Below are experts of layer 5 (counted from 0) of a mixture-of-experts language model. Rows are named router (the router's row for the expert), gate (a neuron's input weights, with its number), up (a neuron's input weights, with its number) and show model dimensions 0-159. Each number is 128 + 24 x the weight over its row's rms, rounded and kept within 0 to 255. Numbers have three digits each.
After each expert's rows: a language model's description of what the expert responds to. This comes from a sample of Wikipedia text that the model never trained on.

# expert 28
router:108156120090104077105117107139117115110109151129081176132180150089131148135128128105103095146096142144127118124096187126173087151154161118169138136154176152130121146123130153105104192084105103116148123168116123139116116149127136181104104114133105111136145162096133162119086134163118183147137129137146135103150106105179120156152154123137126178151122100100109136121115132171136123100106124105105121139140095122151166157139113152170134102137079131142136147138101103142090113096150097
gate0:125117132109116136106137190123131134114131103128110090126120114088116124085111145142121147153140122143134141127138137203105128177114159110138127122163108132135148117147100150099130139125165123127156111182180165105116128132133161158110142171131124125115179146086098078105141162127166135184095135128149091106123150150107143103173122133130153143162189066076128137103153176129093146090133132130142095168125137087141107126143177117150133118123135116087130165170149117138144115139135131
up0:126141092131086152132119145091121109143111114160125104134118135115150129103111080152098101120086145128142143142169140132112137149161132121143106154146121133104151148140110113104105128080161156122202121142113146079132144120118147133169128112128141106143114142098139110110175135150144117123117119119133136126122183115092134110156113090148166109119158117110136093140119129098109116108183076159139139162138160115160114101126095148147094134128113132095119148151111121061107101110179106
gate1:136171124136149124134099125099136131147125154080126165102088121085135151098104078155111158112153120124173114097178151134105094123106160131159156150098145147140129099144152130138152116158133108114142132194176097107152098106131162121132122146090145149174171137131145082117135123111123137125139165099103063141071112156166144113101120153128104139111148112131123138167131160128133145103106132139138134129138123131111110132133169148152094097073154104130113113140096147123092167137124143
up1:135217134131147175141103093113128138138143148072108185133099132129100077121109076155124144134164124119149132106130194171150104118163143123129171128139142150139113111166153128120186126154118091109150157160133104105141099106131144135141107162097109146160150132126118078121128140134158151134146134128099091195128156110171174110081123145147153172124133124136129118132133132135141117110138153131146125107152130078110138129152109154158116090113139111150107148157120130130127169138119118
gate2:129122159119099167148134129139143076152108135116107128112133109082111123102102149183180134149124133152146140096126156136095088117076154121084178137136135141152137128137159099109125089096118148118153114125106134151126134144096139074094103114131121135145127161153122089120134109135112150153094127168149072131098122122154137107123108111140110169128155079112114105131093133086147128119153143152140119146143111054172111161143100119141132165123124125106130120130104116140125129114176163
up2:139125088114147118107110119139126162108127166169146118116143145147153142135200104098144103093112123154128105130177139114145165143173102135159097128124136117094137135101124139158122149153150122113076138114134114117137143100133147161146122146155135116131141093118127153160109151138135111142153127138098188101154134125132108161168149125122156095142108163153126129103122132160127120094152129087130107103124172185095153123108159099128097065139117120098122122138140147111154117126129126
gate3:165147126120138131149114154116164098102123141139111108120107098106132148142095106140115143094144117148116123106126122169124134100127172181140104093133172099102160125117141136104096119106074099130086129138138124112129086144122098120112116112121154088109144145136136120155129106149099146143102154128168142145151111107099127117145135132153116102167151117123158070159152144151078132120133151159158137143086154090088153141116117117125170133186119139137136143085106148154103043150133131
up3:173146132144129151146146131136158129115092147129106112109133096115124156133095117113090131101117132129119129128136127171139153109069172154093126092147175129105147120113134134108103126111094088104101122106127110103134114141130099119116122099114165079110139148099145104129126094150106145154090143107173150163150128096117147125132132124141105136159121108118149082195143127141103107140142140156187162137074156138069157141118089098148153112190116144167102126081102155157103073138120141
Description: ast endings and co- prefixes. The piece ast in coast, least, west, plus word starts co, Co, post, inter and pipe cells in tables.

# expert 21
router:114127141136140108194135133155097142142124127119147148153158085145109151113167137157119090147123100088164178169155113145154104141067136135121131145088120173116118143146101139107110142164123128102142101171129121137148106143111129135135122129107111158135151124133124135135137097142138099116121160121122130160109144129111166139144144141118137097124172162108131081175143116123140130116110101097143089204113092135152142067143097141105161137071115152116126168128161154160097105063115096
gate0:115151151127137107104162149099080115153116125143110133124120162134116109179122121145075142127130157101175161226172134086137153125145140147167101159151144121104137108138117181153167115110152117137150123115141130124082131109150132146100135131129135146141107105115095117133132119116114091113101098093154096144131121124150139157170127156114148095128133134144163143128130121111134118158150141147136127096124157146136082127141100127132168134094160127154104137141127142095090080133083080
up0:141131074132126120132110120150169144101115099065135112141147158126139110087122124156154123129172085149085043067140153183128098173125129113110134111086103090118123096129131119115107125079111113158134117139130157116153140127099096102156148147147123118160181173121116120169125121137118161129144152128128149143115117137113102153093094087157154152112134107109099126146122139140097135120086120156130126148112130119181161118123134144120093090130120108166128137154135135159133133144176144
gate1:096121165107169146140115159102144134122072149143086142120121146107119128150135149101122147105090139134113156120120114167130113134061118096144076135166158073148124115150132152165145131096176146112119117126118101102146120090115078140124133125117090144144160162107118147137134085116115136170147113106131148100100085131123139142141138160123126159136122099143142115087105134142131125090115118107106127116171098121134150135107177153149171069120152159126127137113139149130152139105110093
up1:076153141106128135156140153131122123129085158131112121128128140096122154131133154064144119109095146133106170127114133165131144121090100081179124109153134126164102134117114145132153130122149147105106114088154130114110108094096120144104133122102068183129158135123123155133131091119147144185137123123138155133120106115163148152116104129132141111152129104104106145052106119118123125111082139098112129114106119104130156113101159136154188132153134091113132115162133148125128133119108095
gate2:103140141106058093121129158122137099147075111113189122133157132149130120100121148156095134143098132131127119141130082110122120081099126082139122167121116106112152081122124161103135118136121138110164123149108144102137120153065133134118116143097085125117085166107160104125126110126141160157122190105161077151168135150137137118136105090127103144150160148128102133151150123132113154093136124157132121175119109129114120118122108150143096154146123088150122116120134129124094141108125140
up2:113171168107118112127138094113149115124130118127143121092108145147085129067099177140145145160126136144159121133127122135143126116106155141121111115124122138145132097152144120134146134112134142158197172108081146102131103162121105120113136145108085137126122164087124073110074131114144120161115117138117116149159109168136133094135126100117121111114156114150113145122153117128149162100138095159142140144131118162152122167156134151153105142131136100154134162120114148109087144135137123
gate3:170106149113116170149147132124130113122120124119123119112120158109122105123108106184131149139089142126138154133117189157110130119092126118144154151157137141116136184132114100093122138099103142134170124144122110121119131141095148130123146188087085116149149129137149114093100156115158119147137116109140103089134144122136142163115125130135156092131099155178118162147117136117158153122130131164140126099106102138128118114182146147144154091125178089124109179121128120106108134143156081
up3:150138142100127092135115167117125138151117103113155169115107141108151136132145160127093118119140111148087138117107142167126111168140131162139100152093132120141119104140171153180168137133114163142145105149108113101168133181153072167095137083182124102119158126153135141177144087127141140121134139138136105194106110153131111095114145119132109206133140094122149105124149146127107109166103093138090114144152122130134137140090121140128145170087122137125168100100114138141118144144114089
Description: Mid-word iv/iet pieces. Word-internal fragments such as iet, iv, ive, ived in Jol-iet, V-iet-nam, der-ive, plus pieces of Chinese characters and name syllables.

# expert 4
router:150184170167116159173132101095164180127134124117137140126101119094129097129133112129102130144114103161127115122100131155129189163149147115117151141095139104117161155100110167153138109104145156112144152100124138113143160142129107149116100122154139087160122113142136093166156119092104167118138156173138143111130081147121139078117147145104110153168164172154155133130130145146121126151126132067135141097111109098140132151143168132105153124144118173143125162100093084087140116131149165
gate0:091096113154103117171126045112136111132120147077120079116147163121100106084151110147102174120136120155169150144114120153122154142148141129101129112156080075118168130144149125105120147092128071132154102110125118131133137119127092112082128125095120147199139147135118112138135147096077137137162134165088120136095108130126104132139171119151155127140153128120132145110117148085158139160128157120167105151169084098123128148128118137083149127134142123148136106137134125124119171167118124
up0:109114086144128104156159064113128109129110145088124100143132160116117108097132110151105161121133125147148123148108107129131131131125154125124152137151078056115159132145112115115109157099157096097133069069105126128120132098112083100107120131105103127157107151121136106119161126098065144118134126176093123133087095127125104126122142136144171124142147130139132146117130181102150132141109166123179114142164084104115134144119118140073135120110134089168130100142167099143119168145113125
gate1:121120114190086130141089137116162111112149148129147118109155150143137101134119141171074114101134124103098135116185138125097109126128118138123106120086120128135126127144170076105141125093126162119091106098094174118194104138090090120082155101131086145104135139182132099150148116113103115105128127117133126105144127146107157155127143131152127127142111102143113158169088122156131153106113166173137142135114140101131137123124120099109158109154149137140129106106093170114122081127149146
up1:140095135172068120147088123099175121155129141114111182119113122166191094135148112109072107064176108149094115073099125092131131159102100156151113111086107135132118152124143091072122145096115136129117117136148159086161119144115100129094112091112086152106115162138127093155090129092140139086138134153068146110148149135093124129127136093142115118107134146157117145147123103145135133106092107147089137118117105118113154101148120108109147125161147133132126127138106152126127094120113116
gate2:136112098114139129131087157112139135114107106181150157108149135134120101102138150113154144117065165140140120120161163129135155160138117083094138087101141152101133150134109123114114184111105117109148110127127129116140127121123106126122142102120100121124143128055160101149139123104102139141130125166066118157111127133144135189134119148116110167163171126149112103158125134105141169132149134160127165147115121119144162148117086135172137088154101114108118120104138133117140114106157135
up2:106124093096128163125118113076122108113123079112146111075150155138089111104138124145124135116109124139137104100192113125148110160149137091105140149107164097121134145150110167117130132154107138105111134104128154119133138134101144093116159099129084130133124110116141056110132120095098167159134122154101123127115169150132104172116091115116106131138193124147132107123141122069131169182113165130087152118122155074162134127111138152134141115162083106091140110122083141140121126138124130
gate3:069134118101151139123102136114141147127104134122172096111095118139120141134138095157141137099117118115101128118131167090150128159083157125133155099126134125165160118136121143113101048105112109116150121095131124100162120132105108052109134094105110144106137153141086087062122088136108120106098174116116090146153155131132125090135152164151131167146113117167152143097116152118156087125131166133095151087147108111129158126144102138151164156140140138116123100136162140149117097126094131
up3:138134127089141145120096104116135135138115104157113154112139135145133114125188115120169156151104131161135102106157128107156125113104119138145115130143128105121124150157104173183063105120126123144160146147132140089097110127142160080092139136159114115133101128144121145100145151121125081093149110154147134145119156146131088162128101124106100158155119105099140123087106108108109129106121105123102103114140160128150132120151128162172157125127129081134069117114113164125151148150120112
Description: Word-initial Latinate stems. First pieces of split Latinate words and articles a/an, such as com, comp, lead, pass, prom, P-osition in sports infoboxes.

# expert 11
router:100133167115158176142126107139100145132159099149079155141096155141148088173108160169136121149100114151146126129166122115083117163084091148129128128127133131083100107098122146110122151129174157140138166098132100130151093176146105093132137104094087146162107117105145140135133130189129123084142093119113131161135128108139098117130150129150165136129136159095136070127145119203109125149130103074150126152133167147160118163133097130149158114149136129151153103098106139143175081140118106
gate0:118116144148116149125136112169120096095145127127110168047133111097163141094108148101120132136141151125165101130126112156156117126166128113125135092091147125120123081122092156149145118128108104127155110101113102134160143147150125125162141142153113122127114120132146140153098143176091145169146149095127125139093125116123097109109136143176129125169106148106122156145121126191124163113097145196162168171114131148100152140139125128101099119148090133126095124151134126157174120123121132
up0:109184114163136098119126124138113139108114112147129154070125132130094142120127112110128115143120103128147125116108081185120128143151102129111150152113127167113116082111108147130163129141119138098088111094106139114136128121140120120158106137152128096124110096165144134143132153135147195141138103137122140149149110136134109218131125124173120120147079154104100160141132114156128111119106163153121166125123171155129112146147131118112100139122085143127106121133122149165154145188116097
gate1:125137170134144098167110134121124138145146149128106117134111130100114146114122109137180114084151139099144156104102152141151122146132111129115092116095133149128103145140104146131125145152089122154130152085150147103087125068070116194175134138097124169108125111122147152131116170163093112097123096136140109116120112176176146127125120132131060123118188119127135107166154098143126123071097135152130134113109129167166106127134176137168156175080092149107147135135111139144125140108134106
up1:148144134117142155119131126133096162147117136092129124118114152104123150130138116097151126090136137139174138131147119131127135170150093126088117113116121124114125133144114105156150090146105142109100142121115106129075081106070143145124122130123134163131137088112134176116123184149106094123148097103154156115116112130129120165103152124130124090142179125105095096162141132118117101078143187097119118120113110186174139116131175135156096140132133136124164108135118123109100126183104156
gate2:134110123178137195184119112139127157171125115119191135124150089091097125173137127154143092104154146120153129135116117139106163124147095145129147151104134120109147092105151109097126117192091107107145135149136104163117127146144127131123085140115111113114128139079161153158084098119131142124170137137092102120116104155183148157101115103125116128094133121132138107131145105128132126117112116136095128114138116115114114130125124125132113106109135152100171146149075150152085167145113161
up2:136063157167185155165100156136117172143129135122153153126142120093121111147125168149152095139140175131135132155086111122087138123123092170132111133111166129129141097103126102112130123205095149101127110144145104137103155117126129120124102144126127129111103129067155163145094093116167127152142129097118127117109113127188154167121136126129131131103101110130117094100099128132117159135099106121115114100148117108112099109095133085109101112077112134102134137145103180150124162089106125
gate3:158112103116124160160176075095138168136111160125132124075153165124126116146143115148121138149146146119148157106095101090155100160089138129120132148105137110123137105214114108133169132157122138092117169127109070169132142178078179118129134115151146139124129141082146134114097118119131161138132125122108097131136118156105138086106166121119114109090143160107127109153080088091113103119129149152118137116100113137115127099143154137117101135118144128138103158130117125129169160140150151
up3:191107109126130157163172091097117146109112137133112134089149144139111106138139136142125119155138143122143160122099090099146108158120123110111148150098133114112151105215112112167162127134126165104109167125091088165142123180093160102125132116168144144107102144075148121139113140122138184144135122119105123099139124151122118072095160127139133125098138170079136126160112092119097098139128151146118152114111131143123135116105165150123105146129119118149132168126135120132176178147151146
Description: Ranges and months. En dashes in number or date ranges and scores (April 11–13, 72–87), and month names followed by a day or year.

# expert 16
router:134142131108167110086111143118153117164125101136146128145166079123156121076144090131129119134170149120162111090168160090140149122118097106175135141116120167126131147163130149082132135106134135123125105101121111125134081147130167100133124176143131149108126174102097153114115042159123140126103118104169130139100177170104125104134107128129135133162149106154104135104186100121138105107088164122127096119126115145099121146127127107164129126116112115144105111113080106093076130102110119
gate0:131093133108162112113069129126121129128139128171113093144126139139168191080124135135098150159154103153117125141172118107122153149137179098138123156112163143142111130158140134102101122094154149146109125139145127149105133127091140144122163117111184099090145120118097154158164117102162123172096098120126136129150118086152124149152152136107142091137141150131174099147138129097083077115142120088150100097135117123155137111143159141126156111132103084120121117126129175153113106073147143
up0:087146049131171119100120087127105121166139143135128145093134133090134093159114122139109115102155134114121130120110175085114132095149104116165155105167153108151137105136125190109113128168168124155093096152137115109168125096126126102131113148111105117157106148096133177080154125092144143127114152143148114119100106135110095153125100150117112153118132090108103138126118145134132147181113119130114153142106133050090118123076108148101116073112148114169109074130129125083160122127147091
gate1:133110108168153138143142118116170160141111110084088159092126122100159140106121171130080114147171164129171103141125161129135070119145105150129117144139159115144148154163136068104113123138125152109162123136102144102144098123115123143141127140092128111135134123142138082099118062113143124143129107088129091177123150106108115114121145172180107128137142101159140136147128135135131099116101101146125114126091148126123103107126111157159128151139145134130119168145181139095122134113137147
up1:088127154102112087111128125160127138136148153161135136165119139149143136150118143162092127143157153088106141101133141136096162151151180161109104136140122152119130147105130104150147141078106146118114157133095121127131122126132108143125129101107116131088139107158113062124095083164089145087131100149122110083150105126140114084117146136081166145119109140085154111142135129154114111130207144121133127152113121116137130092106126115104119115121157132137176126140114168120110135120139160
gate2:154137161120103143118085119105108135182136088131133108132097141132165144154095091142126139055160158111135134168101148105161143122110150137153132132110132116155117157130122167123130121100120131118133119083108077102183164154113160111110135033136115076166152163107143125128110110127135104082102149117109087096143115111124131138145094121177113127141134104169157098141128127135151169130143120110155098129178112127131147086129114099152154099118145070118105128121140087139115114136107150
up2:103101104130148090126168137149130122111125168104126139143180122129086133082162176108146118175092115127125121114128088137126119104118095103126139114151111122100189083137111093147087129148111127126133122171138164141092094106135132116138131201110158159106104086126132143110144155118117141160145107146161161146113147153121117118095142115085148120122111136082098154110110107132132099129135142149118145150113122157144103191121120148104124160135107171140148132138117157127101146126161147
gate3:135126151120159106106128153123186135145129178137135104161159094143098106123126099127158135086140188123101116153112097130144155099137149147113114166169121119096159112137125148131126154141116102123137119170070115107137075127121142078118117105131094076145142139176117151120145114153138132071107140128142107092128127147107108128136113125092136151126061119099114176157137115156075116078149109124124075172125137119148102184121149126136102128139137140148127157101161129104125098148070109
up3:118121136119143137148134072134148151127135120131131113117170153155119137108148132142164103100151156126095141114093119127146168154126121105128133127133096140121107131153175130132154186082182110111148130134156137131126119152119098111080153146147134122102140139059131116176137132103117148123146112143105131150063129107126115119118123114111125123126116165118174169169139131124122087138138120128134114124137161169134136189132125093130063097131142183109140124149147134127155113138179111
Description: Relative and demonstrative words. Function words like that, which, those, same, following, said after verbs or the, introducing clauses or referring back.

# expert 48
router:172136115143128175088131155114114124157120146121100108157093134101124133096139166109130102140139136107117098154144137134115129115144106116173086137097112165162117144144133119143139160101117096135080133116139144069090147146140135158142102142109119087142131108105125174153103161099133125120124132153103151132143112174145123124112076135123125119156148168128123112106151159122134089102071098122109108126164128111110161189133145130076129162122153148163093088143177117110127106156128125
gate0:112110145053154155143127156156163141185149137131151141118140131118131141123132131156166149095123091174102147116157140147083159116107120118119103105145169134151085146140168144130129139135104107127132165112130119120115166139139117099158081108154135147177131133147132090189091089107133099147155115127108147122139118071127133116135127141145130112132117153097125124151112103160135143134113136126116122103136167161124121150179106143125109129101094160108111098110131166147125153162134110
up0:139145090136088096141138094095114113126146098138143117153097140123110130100154095114093090140112193120148134126107110109182119106155108119118193118140128095130126115116095126145122139142135136141133127142101132119179097131109112142104153105102152076068130129125108154049115164120099147124109127147149141157119138175104075138132108085116124115124154106122156144097144109091103140114166098165173150142125083106095097142096141144134116115180149096155115128135127086125127132131115124
gate1:133128099117095131145107118089163131145132125104147113148130141129121185166144145150104148088143119130105122161064123149121113095162150122156104142134138119137153085132117088160110130110110122200090130135155141130100119118149081117115138111136144137161105120138163097136141183126080073127150121130125162113143161174135118115160105145095129100131083101162128097123170096121150140123103148130145127134147127133132173111121133137150130139166131135111154140126141125123149146172082090
up1:109136152148150160123154124183103126154111171147122152106124088150100098083137111134153173129118125112176117117141132147159155128095098150114147147116097133100132162130140147097146132123137094116195130117107109165160101111109189119157117123080136132134122140156097168108155074136155136132145113175116091147093123105142118141129113093141130120138181137117135125143071139124122128111162121106113107103085144167131093165116069127097110128129125143139113146131127130107102155117132161
gate2:112104119100129124116114137101145134084143126162135140084104128092137119112135110095111113135142113093141141129156119106153160173093099171161087154113117130101112056123134117170157124164085147124145115120135124120148132121105110159176108139186113126168102121120125146070157164097126091129148160086123071136115102137130131162128160098159137126154139159114155116134142141147161146165110158078133132125128182136137124133131099088136092090190109102105101142138100139149128062132144122
up2:134110095129110115107105121129105110139138137140130130105090139093157127141144119119145121129142129093133112175133103104164082160073155161131081155111174135091141075134117126142151123158126154116146127140118168155142131096121134190177103127170140080142106131109107142098185146129153082117138165130158086132158110133150149179129165124134145119129132161114143139098131131135154130122098129113135120132101171124148147127123111122138097117175138069131099105108150126140075039119159168
gate3:154137131147125069118132151137135100164106140155154112149161165136107085098139131107162114143075105123149146114088159130138138124133122161130151107138145094112133103121130105124135140185125153115082135141095141102137123149114107161139158141069109184084148133107122108112135144182118173130118155104158116101192109139111147133129125095135132118114137169128087140117110111140142123127097112128126119141181104126138159182117167154114174175112099154100185166103130115118087121136125119
up3:129139132135143118132133125161115120170077175111147113145136140136085136121128120098153130146054113156120122099090171119112089146144130156147148104144157160108132156104117105132133115155131182101122155151155079158139132121138096094131136146097100141101110139148123068155143134161147166142086165138138153105184143116140170148102139122077105106131084146129128159157116142107145123169108085123106139107166138145161125155116159137138168142106087102106133113097156124105112150163146129
Description: Determiners and possessives. The word the, possessive 's, and his, their, its after verbs or prepositions, as in tied the game, men's.

# expert 29
router:124163109162122149100164097140136159146130108153145141109121156139118179110150137133140125136139180102100114135072160149128126118092140149122110136136092173084105145091106175102134117174099118121122144101111142091133109119141074152092133126135138126143106099122097149131090109060130158134133148132128113160097113134098086069127079124123144128137149126143146165106085125125103181099088143133141124145106101127086109184124108113106119093099154109147166097155115172115104183162124125
gate0:144165132111089132138147135104135129122091145124129100127168100155125164127125127125139139050190122129106116116152086150111146153103121130098116092143174167130117120119117143080089112108098113140131143117117181141090160114091155132098134124116107132163086164113132141149105099104115148134130130095123076174124090143103129106125173149106099130155134146161121089145132130137142110099136138133129148139138152160115120137120131114126197109123156122097105174105075132140112120154138147
up0:146140128136102153089135133085125113172128132098138101105123112183113135113179161137110170133160160118141104139143100164120170193106125090118122158160124142109132104127160153082124124117135107124156136130148122137126101148126151109107114099076109088140129144109111104188139123078110124130128156139139104153121127146083124105163124141105110130117118159157165103158171092153141133126089123092150140145107123129105141131123080182107155113130123154137091152086095112137085136160133183
gate1:125144098122106128141110161134169124136157138117143125137109122150136131147116111128121084138099132124146061109167138156126100144132141150131083166156121100126103081092164149116127140129139064159178142088112140113177134148138076106127149134121101105083120139163146130144096124123112123101119134114136150149082138147113153165150166121147114145121154109143152126096127150118114117154128131122110118123145165120115144159127172155110177119150091148160149151139126162102155158102200105
up1:150150145119118121112134088114172152097141133135129103134094116108144146107072130168118103163096142107093110118183128111110131125150143129143180097136105160148174127156116163115130142112132111109130134119099118131092119131135108096116138096145125089115160116122103129135105136092095109125069132103110111122137096095116125112108077141133152135084096146142071114127095111125146128138095171168145127146158149116138104080144145102147096151146111135132090166134158130148118131140132128
gate2:111160119141136124087118148108166117107145125123158153142142138100141105138145115135097174110101150137125118148080156116084176120135104110137138105121150140153130120153144112079143120110117123084108143092123132083141120135148123127158155150116132114150105096126124116116153166119157149129109191150112118105106161040154160150128134117134130112112153153164130165109111165127123184158127164114111104144123161081161131155135108109185132110124121171089157132128159167058125107125139066
up2:113136119091160154137155106140085127146135134094109148120117099120109136141123119129109134144142114165136154109132096126142114154115166122140152159122078137119133142110122151164165120098160135119151128140092127174091119116077139108093096114144123175127129124106116166119143132135117130119084110147154122135112093137181094120116108144095100126110139111074122104157119135086108073114148124108133133130142109154108109076128098148120088112118126046168122120130108066156128195131089184
gate3:160085149145119144120144133146132104106150124147123134120137111095124155148156150116133103134110159134120127121126110152105112092143109168112108145139142133130172096154155108149155114128126089144149086136123157124137111145151116104124175130134115125125138150150127126167139146128184150146130152139119097161096138138061092178148132131141131136141129111127169098193113124136114109194157149125153121189142122122119140152094160122088098110136117121137146135138130165119134114098148104
up3:105184063105152103136098128092121155127131181125143097132105134144138105119094111125122168109133124159136096137115167095126135193117120086179124133114133130089087149142142154126116138119124157116136145150111104142123131127126124145127105088113124118136108149098122145125108087125086138119141103105109154118181132134191138097127123133110117110113124151130107131100139136100142151104131145176120128083099136138127131134111103160161141134103139142123057155114136097092096129147124135
Description: Second-syllable pieces. Pieces right after a word's first letter or syllable, like if, ur, ul, l, as in Fifth, shift, Pandurii, Gulf, values.

# expert 24
router:171136113155068160106129112124112128134150133082147126135109203137112140135108087138125110131137109104120100122105144128137149128105128117159104123175128139118122130144118174145121108143132123108102128093111148120142157174151164122146125113137113070127128112108120094095148116118151129109134126172154133115153145138133138141132137138126126141115146118109133132100149142109132121120153129109096097120112165136141076141121124149090112176139115083096152110152132152069176161086097129
gate0:137137148090130099124120135134124157117121135142155131133134103118142113100079088077156128108140119151077125113148106165116181099133114107119113121106152152159093107141127153108161138120137108104129118132134115115084130109096101128090085154097147144131104140104128100142120105039127133134118139116144126193121062106103179142109126119149136119103168122085127138107134145155143137099162147123127123144163128147132109136131136106110096111120125156094175108127174131152133118126117133
up0:133153120102125106135122128122140155128139141140130134119147127103128097113085058086132147147149149140116147101099121191101176102139135084145120109095138108174110085151141161136144108108150095093108108137155120108085090124115142093091071150103133135114109133090120091149151086052128143134128131127147127168102107113104173142106112122146124102101145137116103117106133153106143144094156089153124131171142100130131126116131147110081103086133133132105155103101147120136103146132125123
gate1:176147110152150142133152136155142128092169157124191164125136130107133142126167140118134149106184111121137110126158175144136117136152161107121132141136158187147095130151089131100105139131109116104156134153136102114157172123137118121164143136121140131079158122130158121148111120135145137126166073106128093148136107102128151126148116119140131100104096113150140123089125173108155129096107098160142117098151109154116166168165119174142108114130117091104086142136106116176105070133098110
up1:104121132106111120115116117095102135164100118149065079146133117120130093121097116128119131156079125128114137147129090109154148129085086128119143100120103073106136118099178126165141114130154122151094150112146129140121084129093155126094119123142115112155101147109116152097139122129104125135090193138128164100134149143115097111080128135129130166142179139117133186174151079141086123149151170092121142178097127110131095070105118065142163129137140168167167123112137105091152165119146155
gate2:105130122070113152101100135152118110138160144136085162128112141089153108137134136131086121142116057112121058103162134151097142123098117133118121144135142130129132068159160139157117093149105104132107126114145146125148108102174127127127167126153087137097125117126148150095114109149153111152151150091159114150122137101139092119108129113110164138084154133161139121142131172108148146099133135145128099127128208137110131114134144102137112136153137120094116116171119160155131150139155131
up2:099135110111126109077109143158125134133124139123106207134130168080130079120104137109125091109107106080092076091148151150075143114097114151139114133129130144113140074115173147141111105130088099126114123102182142156127103123136134119132159121131076172095165111109126152117135101164131113139151149120142115161141135121142120115137132109113168123088139094130140118147106163106121153119101142145109116136129184138135121125123147088145118126134125118116140139160094171150143153138149094
gate3:148111111123145083138144127144156158149117139144116150154152113121156135174111102155127117178159139145134131090126147129104108147172169115095126118127169128103137140156146118133130124119125092110086164141141127130157146133154119085110159133142151154130115130140172139139175057115116124166121153127120096135138094063127138136140107115122120152075134111147101119073183101090117092103137130122108127124100136097117149118137121124134134145149146146091163130132100131149108111115130123
up3:164100107107126118133136128136143156125113136125120138135156153130153139174103090139132081188159140127133139105097140110132116140173146135090141106116164113095123128137121092127127126102116094091089138143136130137151137115155105098122166158152113147130098114128146153135177065112101135133103154117135100139145106084135128164134129119123133148094128122140075109074172107089137104108128118115108118101100142098115171128121121109135144139132126155106169111131124114130108100108139100
Description: Equals, apostrophes, clause joins. The closing = in article titles like "= Kodo Nakano =", quote marks and apostrophes, and comma-fused ", the" and ", which".

# expert 39
router:095123144099112074095127140133115156081134137138127135138121100092129153119124102136162104142153127102120120098124097114080122133131084142086111164099156096116154128144134083112135119146158103143150079124099128142126071117122107085124147120160108143136127121094113101140162123130126127091143124062114149132145129160155094159114109121133155113109112085109177141164091109124132145116158172150134117108129173181131141128120114139133163060151094171051147106136091112108126081108126091
gate0:123111157098135158104062129126138086128118076136120094092164116087116112165116143158147128103105112117099127131121119161082113124151108139080124123120160130112082116128125175111116136129161121178115105146092110174114159146111142128116158149123105174097097130149136094171092134145128110151100121122142110143104123153143125157148086137145160126113122124116170085152091150125114173102129112134111126127196133172133101138110148114134131104126144131143130112140076118115075139096124100
up0:144135154102145122135106142110127098154177109132145174063137128114104136195143148101143135123103164106120101109139187173120145118129080140139124137124155134137146086130127146108145175120133157170123131129127128139169093136159150144133124109123109102108131144148105128169143089117164104143080095142135137159090153164096114128169073157146132125104161132162139121138111134137114134138129077112135129132151147158146137126114097162107116124122125139154099101126108168098117121137181116
gate1:118107140115148131095085091115090185098164113144127127113121111134118145151108149168122145172142167120085131098146127111130109147127098107131114109125145107120153125103148128084161129122082114146116126117136125083155137133097153148139153112100107119098122112150105130120111091118122124094114183081093119115148133121126082123120143166145151119098126124154077126160159163123076144160094177127134140138141141148145126113153093105135173103116116132162073155132132144147094153110086108
up1:128151108112122163094099122138134153146148133142126103114126131156150135088153132161101118121163119053103118130159165107195119066156137108118122095095159134130107107072101110160129142159147134130109117129127131119081105153156110154142159120187125092085169098096141124139125155125123128122116158127133124079100103117145124102139144114138122127142124111131116146133160122094139170097103101167137172108128109127148100167133129139155145116107118103139120115166139129145110105129162127
gate2:154114147139156125133112155110151138112138118125125167138152141119114164120142112157142116136089146124111143069110134140085122153077129111155128140115151151168180142081117146118105103137121118116100111133127127116125096108120154106156159093090121139160146120153133108106144094119126104108153131135146158098086141151159124122189124138153123147119117110108082110146119132107132084157083155108161094120140154111155108144106116101087127163157132145162106096117102135118142179122131144
up2:116169143134119088098101126120141139131117102106141122124088130138139105114106130119103131133108113127146116122198111155120118106111166118131131129147139117068130148145164105153124109156107145147145149133095137112137148153114086118151149132140153147123117144168167115185119116147148115146139129124106123124141160150102132118124129080115136104113147158070132112122088114099130175097079151130122160152088112105117115119083127186141124160136092186171142083042157125141127121139123129
gate3:127083185157117125124081077131139146065101106110107126146125125099136131130147111118110142107140192156135143096141132108149155109109141097153126113118120106123124155113140111153107131126142111150122151121139134172126108112108157137152111150159162102144151136148169084133116171103078146144157109161102121108146099135171103158134130143126131129115110142146106120163085128133125122116128114140126138139087131121140129128129123130123185115154149109121094130113125124125142150071127166
up3:127121142111118098137123102112161135146122137141154117136108152168155117143082157127127087144100174146097144143158109118153085122083112101095131142094140104103131149127134126102117114113123156106119084166082147147160158189133173134094095108124142115116110120167119063126120087126164138114105112103134136157114141140138144135161129153127136104185155107125105094107113174145103128138118160124129091126130109150105076138130132132150145133123167154161214131134146105126127160152097187
Description: Mid-word ay pieces. The fragment ay and similar syllables (oy, ash, ask) inside names and words, like Hir-ay-ama, Rel-ay, st-ay, Al-ask-a, Fr-id-ay.